From a checkpoint of a small mixture-of-experts model trained on Wikipedia.
Training: 432M tokens, 3321 steps.
Below are experts of layer 7 (counted from 0) of a mixture-of-experts language model. Rows are named router (the router's row for the expert), gate (a neuron's input weights, with its number), up (a neuron's input weights, with its number) and show model dimensions 160-239. Each number is 128 + 24 x the weight over its row's rms, rounded and kept within 0 to 255. Numbers have three digits each.
Before each expert's rows: "comes after" lists some tokens at least twice as common just before its tokens as in all text; "gets" lists some tokens that make up at least twice as much of what it gets as of all text. This comes from a sample of Wikipedia text that the model never trained on. Tokens count by the router's weight.

# expert 10
comes after: " ", "1", "2", "0", "9", "8"
gets: "0", "1", "2", "9", "8", "5"
router:108148138078085109148157160141129146120096170125103126109125132151142123119158101137159168107067119137104137137131172121143090149131121128124105084111135180139115144128132145097134080116148165170145165110124128125104126158139155082136064072
gate0:118129133096118145089115104114129127151106146101104124099088110100122118144157125121161164122125135162135103115113161117122118142101151109113111132137121138138100138136158122137133160122122148112143150136145073105152091147170122076148135123
up0:155133124138120084118132114146125126127170099136141163108158114150134147134109145133113086139117113087176130107104118106126146140122157126142128162113120146135134093120117115135104075139145146151139129098129153138158149089103068128092123133
gate1:128162130160103128117161171153135131148121095132117119088143153112169170166135130114084079138124140140110098073092090131161143112151156167125111120096135157104108113099109133076141096089087120117118136142099133163082129133117121139120155091
up1:094146089113150132161130131171121132134152092155141100147096156136092128115152131092119112073110142127119129143121153167147121161166100131126153142110151145126105111082105129129117114166132136147134159143107094131155130138115129097109102091
gate2:200152091179109171157152134158130112143104128115095093146113135126159112138101147089088088141103146109156121118156126125107120114117126129139088138168171093146114123124119141137152116112129153079137101092117147195138090147127145140141115121
up2:124183119116128137155171119113115142143115145123110117132130146140141116150119138096178121125120126151147108099143135097166157144125156179122154100145101111137155137102119134170128113142127132091166093114156124133119108132078113131148102126
gate3:101178143117145129121147116150109146128112128150107116134134112171155143113143130132127167117118116130142144172121148125124123073117111097144143116147143118158134137152124128111102122165115122131148141117104141167133169155119102108127147106
up3:123152134161124095110124123104097118166121109144118102118123111087078087139122146165141155100129120123131103095135145161110131171146131137125088112179114121131168147120131110125093135072166095157096171122083137134110091131199161147168141139
gate4:161117140128106113148153162088137088117163139140132132145109107171167162151138111113104118122133123120120134144109112162129104165130117133125104123145132134146147151152148146144100124107101131106152107110135145096129107131133094115153128145
up4:193153143126139159168107096141116091102151111130106094093081117133092153100147127132112131143121139096145159074115132110150141084113116146130166144100160119124126125141083135120140161093091096119151177096165122165103142107113111116104137193
gate5:094143130115144130099128157144080141112107130139133131111160126140137135119173114097132148150088121131133110137170130139165103109138119119160137154129187117097157131131187152109119147102113126193148157099144106156107118114151090112145145105
up5:165159092178126111169125108094146181112116098115133147137125183113078131137189111090127105119147100110096091127136102163114147183126167131099140127095088128149150100114076135106133160146149129099121138130097130116134153119143134132161103162
gate6:127131113138083100133134140142145111105144138097162117129146123100123116129119100179079088170135115138151142109114122150106088116139135117117132153121144143110139132127097107136121109143133140086151132117140089141114138135157064177128146143
up6:137106132095113148108120135146112145149130105131151139185178165105122117150125146120107096083103116124106129077132105138147101106128150104104136143122153135174132125162139130098137124199163101112133113099154109114103118147136129120138123134
gate7:117119154136161161122124103147153085081134123132093111151106145133136156126141130106139154112125166110100127133141140095165146112118121149111154089152126150125136110182129157136107112111108095107109138141128124164115120083114108111110132071
up7:134148153144121155132113152092127113127139152140086116145120146139120155118111127131148148068106128145100117152127139098112113113085138113116149126139106123128119105153124096129144112104125160115185113097130145183111186168120115146162108161
gate8:132125128132123118131144132104091146165149118137137125121109137177172120133143127126197131095107105134135146144115145111139101119100134138102082084108163108108089134134106128149143128084118125141109176111102147140100100094140163128099121127
up8:105118126148121153128148135091165143185122141154120117084126122104145139137091124139122079130099139199141106126148127129127119137102142155158154120153131145171106122093133084113089107151100125112165145138123110114109077129140123154148100141

# expert 2
comes after: " ", "1", "2", "3", "/", " ="
gets: "1", "2", "0", "3", "5", "4"
router:107167067131149089163180168122121124143080095112150114105138139126110104167125119131164126097098143106145160114120072128147096143110153128115094104145124123139107098104139140153124092138159143161119132105089157152089111160158173131103077108
gate0:149146130113164150095148188132123136149134135121089108135125135127150139122127132137195126116108123123179127131119130096121116175140111104126137133163183166147123123092161146157137122156137108143151107132111143153107115133106153165152111094
up0:072132142145131073129093080168127109148148112112137117130139154121137148145152100154094108124120114142098115142114151125124145093115123129138108115055125097118130144138130092080114139151105102151118175147154148107119133119151124168079114142
gate1:136124134124158144140162150141130168168098125123124117135136160122144118145140135127189124123166110164131117109085089153160151140092162078151105130083116122158098102113133102140129147158104131125108122146135103117117132150107114125144121117
up1:130099153128096109114095147121128141108139128184084138116113114125103116105108157111113120121165122120120128146137175135140099144115125148121158153164139099141156127106090149134137157102140149082170148123157116132108115165138135160144143124
gate2:145150099111085121176131126123115111139127117098089113126130114136100159099150131131117139098111140145161091163111077116126136143173149105092081132121108138156074091150107104153145123119137148166160139073144135149154177181140125116133095125
up2:119130103079189131117123085135140152130103168139126104102151110136151127137119084136147157150083114108133100133131130142140137104149120147118171083092079174183116153106153143109098122140152115102144114165128115137120152118148138123135121119
gate3:148147101144124154157120129118133131136157171130132134085148144147143131166129103137100108118172122149126159108098073132124119115109131124097127102112116158135165106133096114134117086115130141159129110105138099139144094133109116164105119113
up3:147135118142174171123135134133100164141129167132138107100114116096161112140109146146083124124137103114135131118132125111156162114136102095068156098107131133077135101158103134139084116078114157138120113093120132157139132128115141095104142108
gate4:108138134138141100092142138143136144111116124135105087132124136147153103165125121118125147172102121139161137117090135087131109112142109154153128074135109122126148148156158135112119145143157151185125115121133146157093092148118141123116146091
up4:070182116121148158106087111108092104064130118129148129125107123170139121112095132126143097115123175150104126110168117160112113145100086138142130121120125120116118148134101154132153163112100146127114103111139126127094168178099133101139121157
gate5:146128102080163112114137146115144124131102121128103117140076108153102132147134124113143092129134165104132139102140077106138107099104119135160170171144111135152090142130184153159131137155075067159093092122133151147127114149142173180169137096
up5:154126109100130116115158129091136177077158142118103146128200175107160103125078107149158141114114122131138133115100138101119136151154106095144115072120142136099197128102139121095112127178137132139118124135120151119086156103119105105153083130
gate6:154166110119116118125139133107143124117099097120115147091123115142113099112131172115150090150123149088139126146130114113083100122130155148155113122119083152122132115128156110160167145126104125136125144100130118149164134159140166127136124115
up6:139134123160135165155156141120135114102130150114141171153149133123098127108149116104082127168144159132137132161138128110103088130143135176127124139132161151137149135157143128142168096163136132124128159089149161109107154104090133117116098129
gate7:107129104112152089173151168115107145132099172103134126129118119131106128148105144066123101107115131123120102124132126106153094111134137091110113137150124151125142116135152139089142105114112103169136168107079117129108076111130115103139142159
up7:160153109140143173145165102123132125182077119164135160122110164138157127126113118095132115117165117173159118129123121106151159077077163145119172131118112122138135170132122129120143127121164101158116160107136113134176100117140117110111142185
gate8:110149132155126101141135152096101113188111089130119152123103113129162087103136130119104148124089138082094181080092171134127110096129099073115126108122130154135105114131115125058114164114139129161176138102150112118079109143151165158124087106
up8:086146161095140136141145168102141111160122072125095119104149103127137115098134124100109155103078149159130107112101239149124101103156126150116146118134155114109102104162116167085108124081125087152144103115151097172129097158109139142132109115

# expert 6
comes after: " ", "1", "2", " $", "′", " +"
gets: "2", "4", "6", "1", "8", "3"
router:111152113145148102106113136104103156141108173122110129102128131120129125158150096143135159169128152138121121143149103125144092169090139140145112094121140116123141115136196096060136091140156134153083143109092157137100141177140161125116104113
gate0:036144120092116127142128165125127172133137140110137118136132140127119155151120117116112136160141158119127094100174140140113137102119118103166100087168110132165120147129128139161124088082138095133082149170113136113091090159123179161147102111
up0:152120147140115185171142095151138145156100115101123109156093069158155110152125186110143118104120103112137167109078121134151167127131092123112121179104137161110089100087128111145149148171127103079145153089121119145161129154119123123127131143
gate1:137171130154176070104137151107115201144103164124131140085157125158182104153122104133161165114110139132146144149139116105145145130119118115141121091132162077102140110124148143119121095138140128129165152081097114159126145162104103120141142075
up1:140116101164110136113101189140151135079122070138153127104121147104152119103097158160093120141106126150135153140117164145123134157135144160074132139144132174113135123128100131103102143162147140124099112120120121146070147139127177081128118110
gate2:120126119135157121099114163113108123125123131144124142113134122109112154139131110160137182098129126140173107126116087139149129086104111118178135175110117131129135165112120092121143132122111137130116153091115106117158173124122135097100184111
up2:118111120111114086069159147139149142112142153116098117085153107101150124098088131128129158087117188121118142111129173126103116128128119168114113158089105155103178119102176104141151136113096149143160132143128122162133121108116086088165131111
gate3:134151091097161153093092102110115147130116117144102085113135141156144077128093066119162111158089145092122136125135171141104149107115177088150128113159118105146138127098115145124133152182170149112134133084107174128113163133124140129127141119
up3:193097123156155090080155053145166169155158142120113103131173122100180097119097138123114156126103154130114132138110136139111129117171155148147154129140110066190093128136136190149142132098119132133134116131130123131150146145117119121098125141
gate4:130160169072144111132159165159102124158118167125132120130101139103127133126137080119128100119174111145100112100072170107160124141152128112127134113104147098112145113140161104169101083135125134133093103151130086112122130157121144091111134114
up4:202084085092105142131109144147112137167151126110096123118141144119148124097156124141165120115094107117141129125140143128131098131139128125159103119112153128061147081146150075094082129162136142130124161156122136123086112137156124119129075115
gate5:122166154102133141147138123109125130078119153082131107127127166152131111070125118091134132124101178133174109102130127117135109196101153142119130104112153126107099128094118137125162131144102104105092171155115184142174168104120140111111102109
up5:175170155153173115117109077159141122131103111141134109131114149153136133119130067136087168134116155140148115157092124111136119093181142142160084111086133100146126131108151140131141161120116071129119085143104145116138133122134118115148090077
gate6:106153105101145112116122153133102142179121122130091144147140144175173126128143064122133097114161159161160088124140118123120156117104159115171120109094119107128123101122136141118113142108088113150126138127134139127137137164140164084137150123
up6:149111130118086149146105096107097105071148123088133138099127118155101118156096119137168103117108111152108119136149113128127140148131113110176107133118144131128113148183128097150113112157176150112156089138102135102133161151127111106166075180
gate7:116119124108150102110136132131123125156140100127137119125134162122117134162139138090142176115127156109088086095154142128115145142151202115147101132126184133105142117131147144109117101146147143152113146098121109128147121200133136143116072094
up7:106173144122129118142125139142135118099103154153137129120132073093121084090118140148100117138161130133117115135133139148139117133116109139156114128147105122125128174135122133169137121111104109158116112104155158135185106123139108161142152109
gate8:119165075160122089111159119147142160124109164110141118059139091129132145176173123133187142136144156170132128128123102111098103095087116138089152112150101174141060149149125128150108143151141116119086115097137145118134095153121200117133153129
up8:074088144128145163153137126159144135129167084129137121129159149143102132089116163156154123110155154126106140131149077139142099104171167120123149112127108103143119147107124105153114182090098120091088130155175141149075118143173130126129133106

# expert 4
comes after: "0", "1", "9", "2", "8", "–"
gets: "0", "9", "s", " ", "2", "1"
router:094152142095095112156164143163122171155099166110093102121151093129147098153143132153129135167076140123142111136148103134088105116088114132165106111105151176140121154133147098079118113142126109092088137118094132122112108134146162124131100116
gate0:133147097157119131099127140164109150148129137117152135141165144123137125133181102132104156138126092136111161125115163136137134172116145133135117127080125109102115142108133130104113146143137122152149155078145187131143114147098166157125140122
up0:158112121090106158108137096129129159164143134144155105143107100108133164102147130120122065139134141118067098160124141142142150133088115150135114151137094128062100119121136121112103159154082107132090131130144128150159131114192151150134160154
gate1:127159114123144130124114133133117081162142150115192145115143139100153137160142092109139142113108137104138122165124065136141137144140150102149123107134194090149098125100147139116135108133124139150114125108131137127139159143095117147138151104
up1:185111147169123123168118088149119138142134093114117122102108142126129166157179153145141115163157146124162105128153100108130081137142117135141122106108106113127121117145131111155119138113181146124139114163108151085121126157112132116162138137
gate2:118106129148134113114122165099130127126102122120078100150172139173099103123164147140152113108127161143120056105130079105113117099107093115148182162109067139138168136170115142157114133114122084134142152112091126125118105124118127142133113109
up2:153154155096105121134103127106107102115075157125158130096121138122122112162117147127146114156138126154123156156132129174129067140110111115156130140105127094109141139081161093141118110136143143156115135084149104132163097165128121136143107091
gate3:121155137095136144129164117128160132121115147122152108133153102129146046099162105142120151122137143158090080114107101123144107124138109093133124116128139074141129170099133166153176110152155129159118175106135147108140177099136145126118102088
up3:116130108138130124109145162110123101126152134137102132110169122124109128144136156119141090191079152119127155164159141162120124114126169148151155104151110165134122155108167112135139133129122127091126157135147143159126123172132090146130160092
gate4:146138163111128145113174096134093153123160117120120140087121131168096138162106130134108085121136138127160142124128146140113122101107074138118108141121130101113096156154139117171124160156110144114125161117095138105105151132142134135173128170
up4:117140154166145132146096121080150151088134133129100134133143140095164124128133133108109116127105083124115094150148139123113140138152155138167185108139177111123193111093140110128119114109148112091110087159119093141116097115114104113071180124
gate5:143158097127097168140123115148133111152079120065087120123106121157134134142159130121102139122125124141152156105113114190122124132123113116128104120128145182140082140140139116113124096111083125140166108104138098137194127133125128131159152092
up5:133115109159145101149135114123114138127146125100098095155127089119176141135147139101109144113129102134110118161133150142137138161059114085114150151098123142141113102142105105030141131100099156115144139103120118082131170163138176103118159108
gate6:139143160130100103124136159126110085082112193093083136091159129146138121105132122129134137151105146134141155116096114131135145114084107097130118094142155087109110124102138141109145170129133143131107148103133112172142147153155101158078133111
up6:166129125134168163123167112145138117123141139094143161106173060149155140169114136129140099167084146128116118127125134145138144146106146140097156133134107150156120092124146154106096148095086131127123119102140099132130092111122122100112163119
gate7:084118106122119120167124125118109109116142147095112155120112166102096140160147107111162134123113120132156126186129088143122122158118124126170135113164120158146132161061130121148161138129129155084148113113089152114149152151167123091110106106
up7:151121104112113149074144114115128130119116140102125129111071135180113105116082140207112105115144141132155119120117112128134151129096131154096119140150136113127154082183131146128158143113128118141119110101111143124103144138110114114100137088
gate8:131159135144112143118135126131082137141139165098145112132139163129137125119135095142122116128149156094147094112137112112104126068086128159120123114136146162110117123151132136088135097160169102135113145078142142136093165138152138187099127172
up8:100159156169154153118135153109098134130164191108146118122142145129127149119150115163138119145104166137133135141169086117112163107122102101088163120050127104106127119111105131151139126130095157169138112142112119156108121109132125136139132146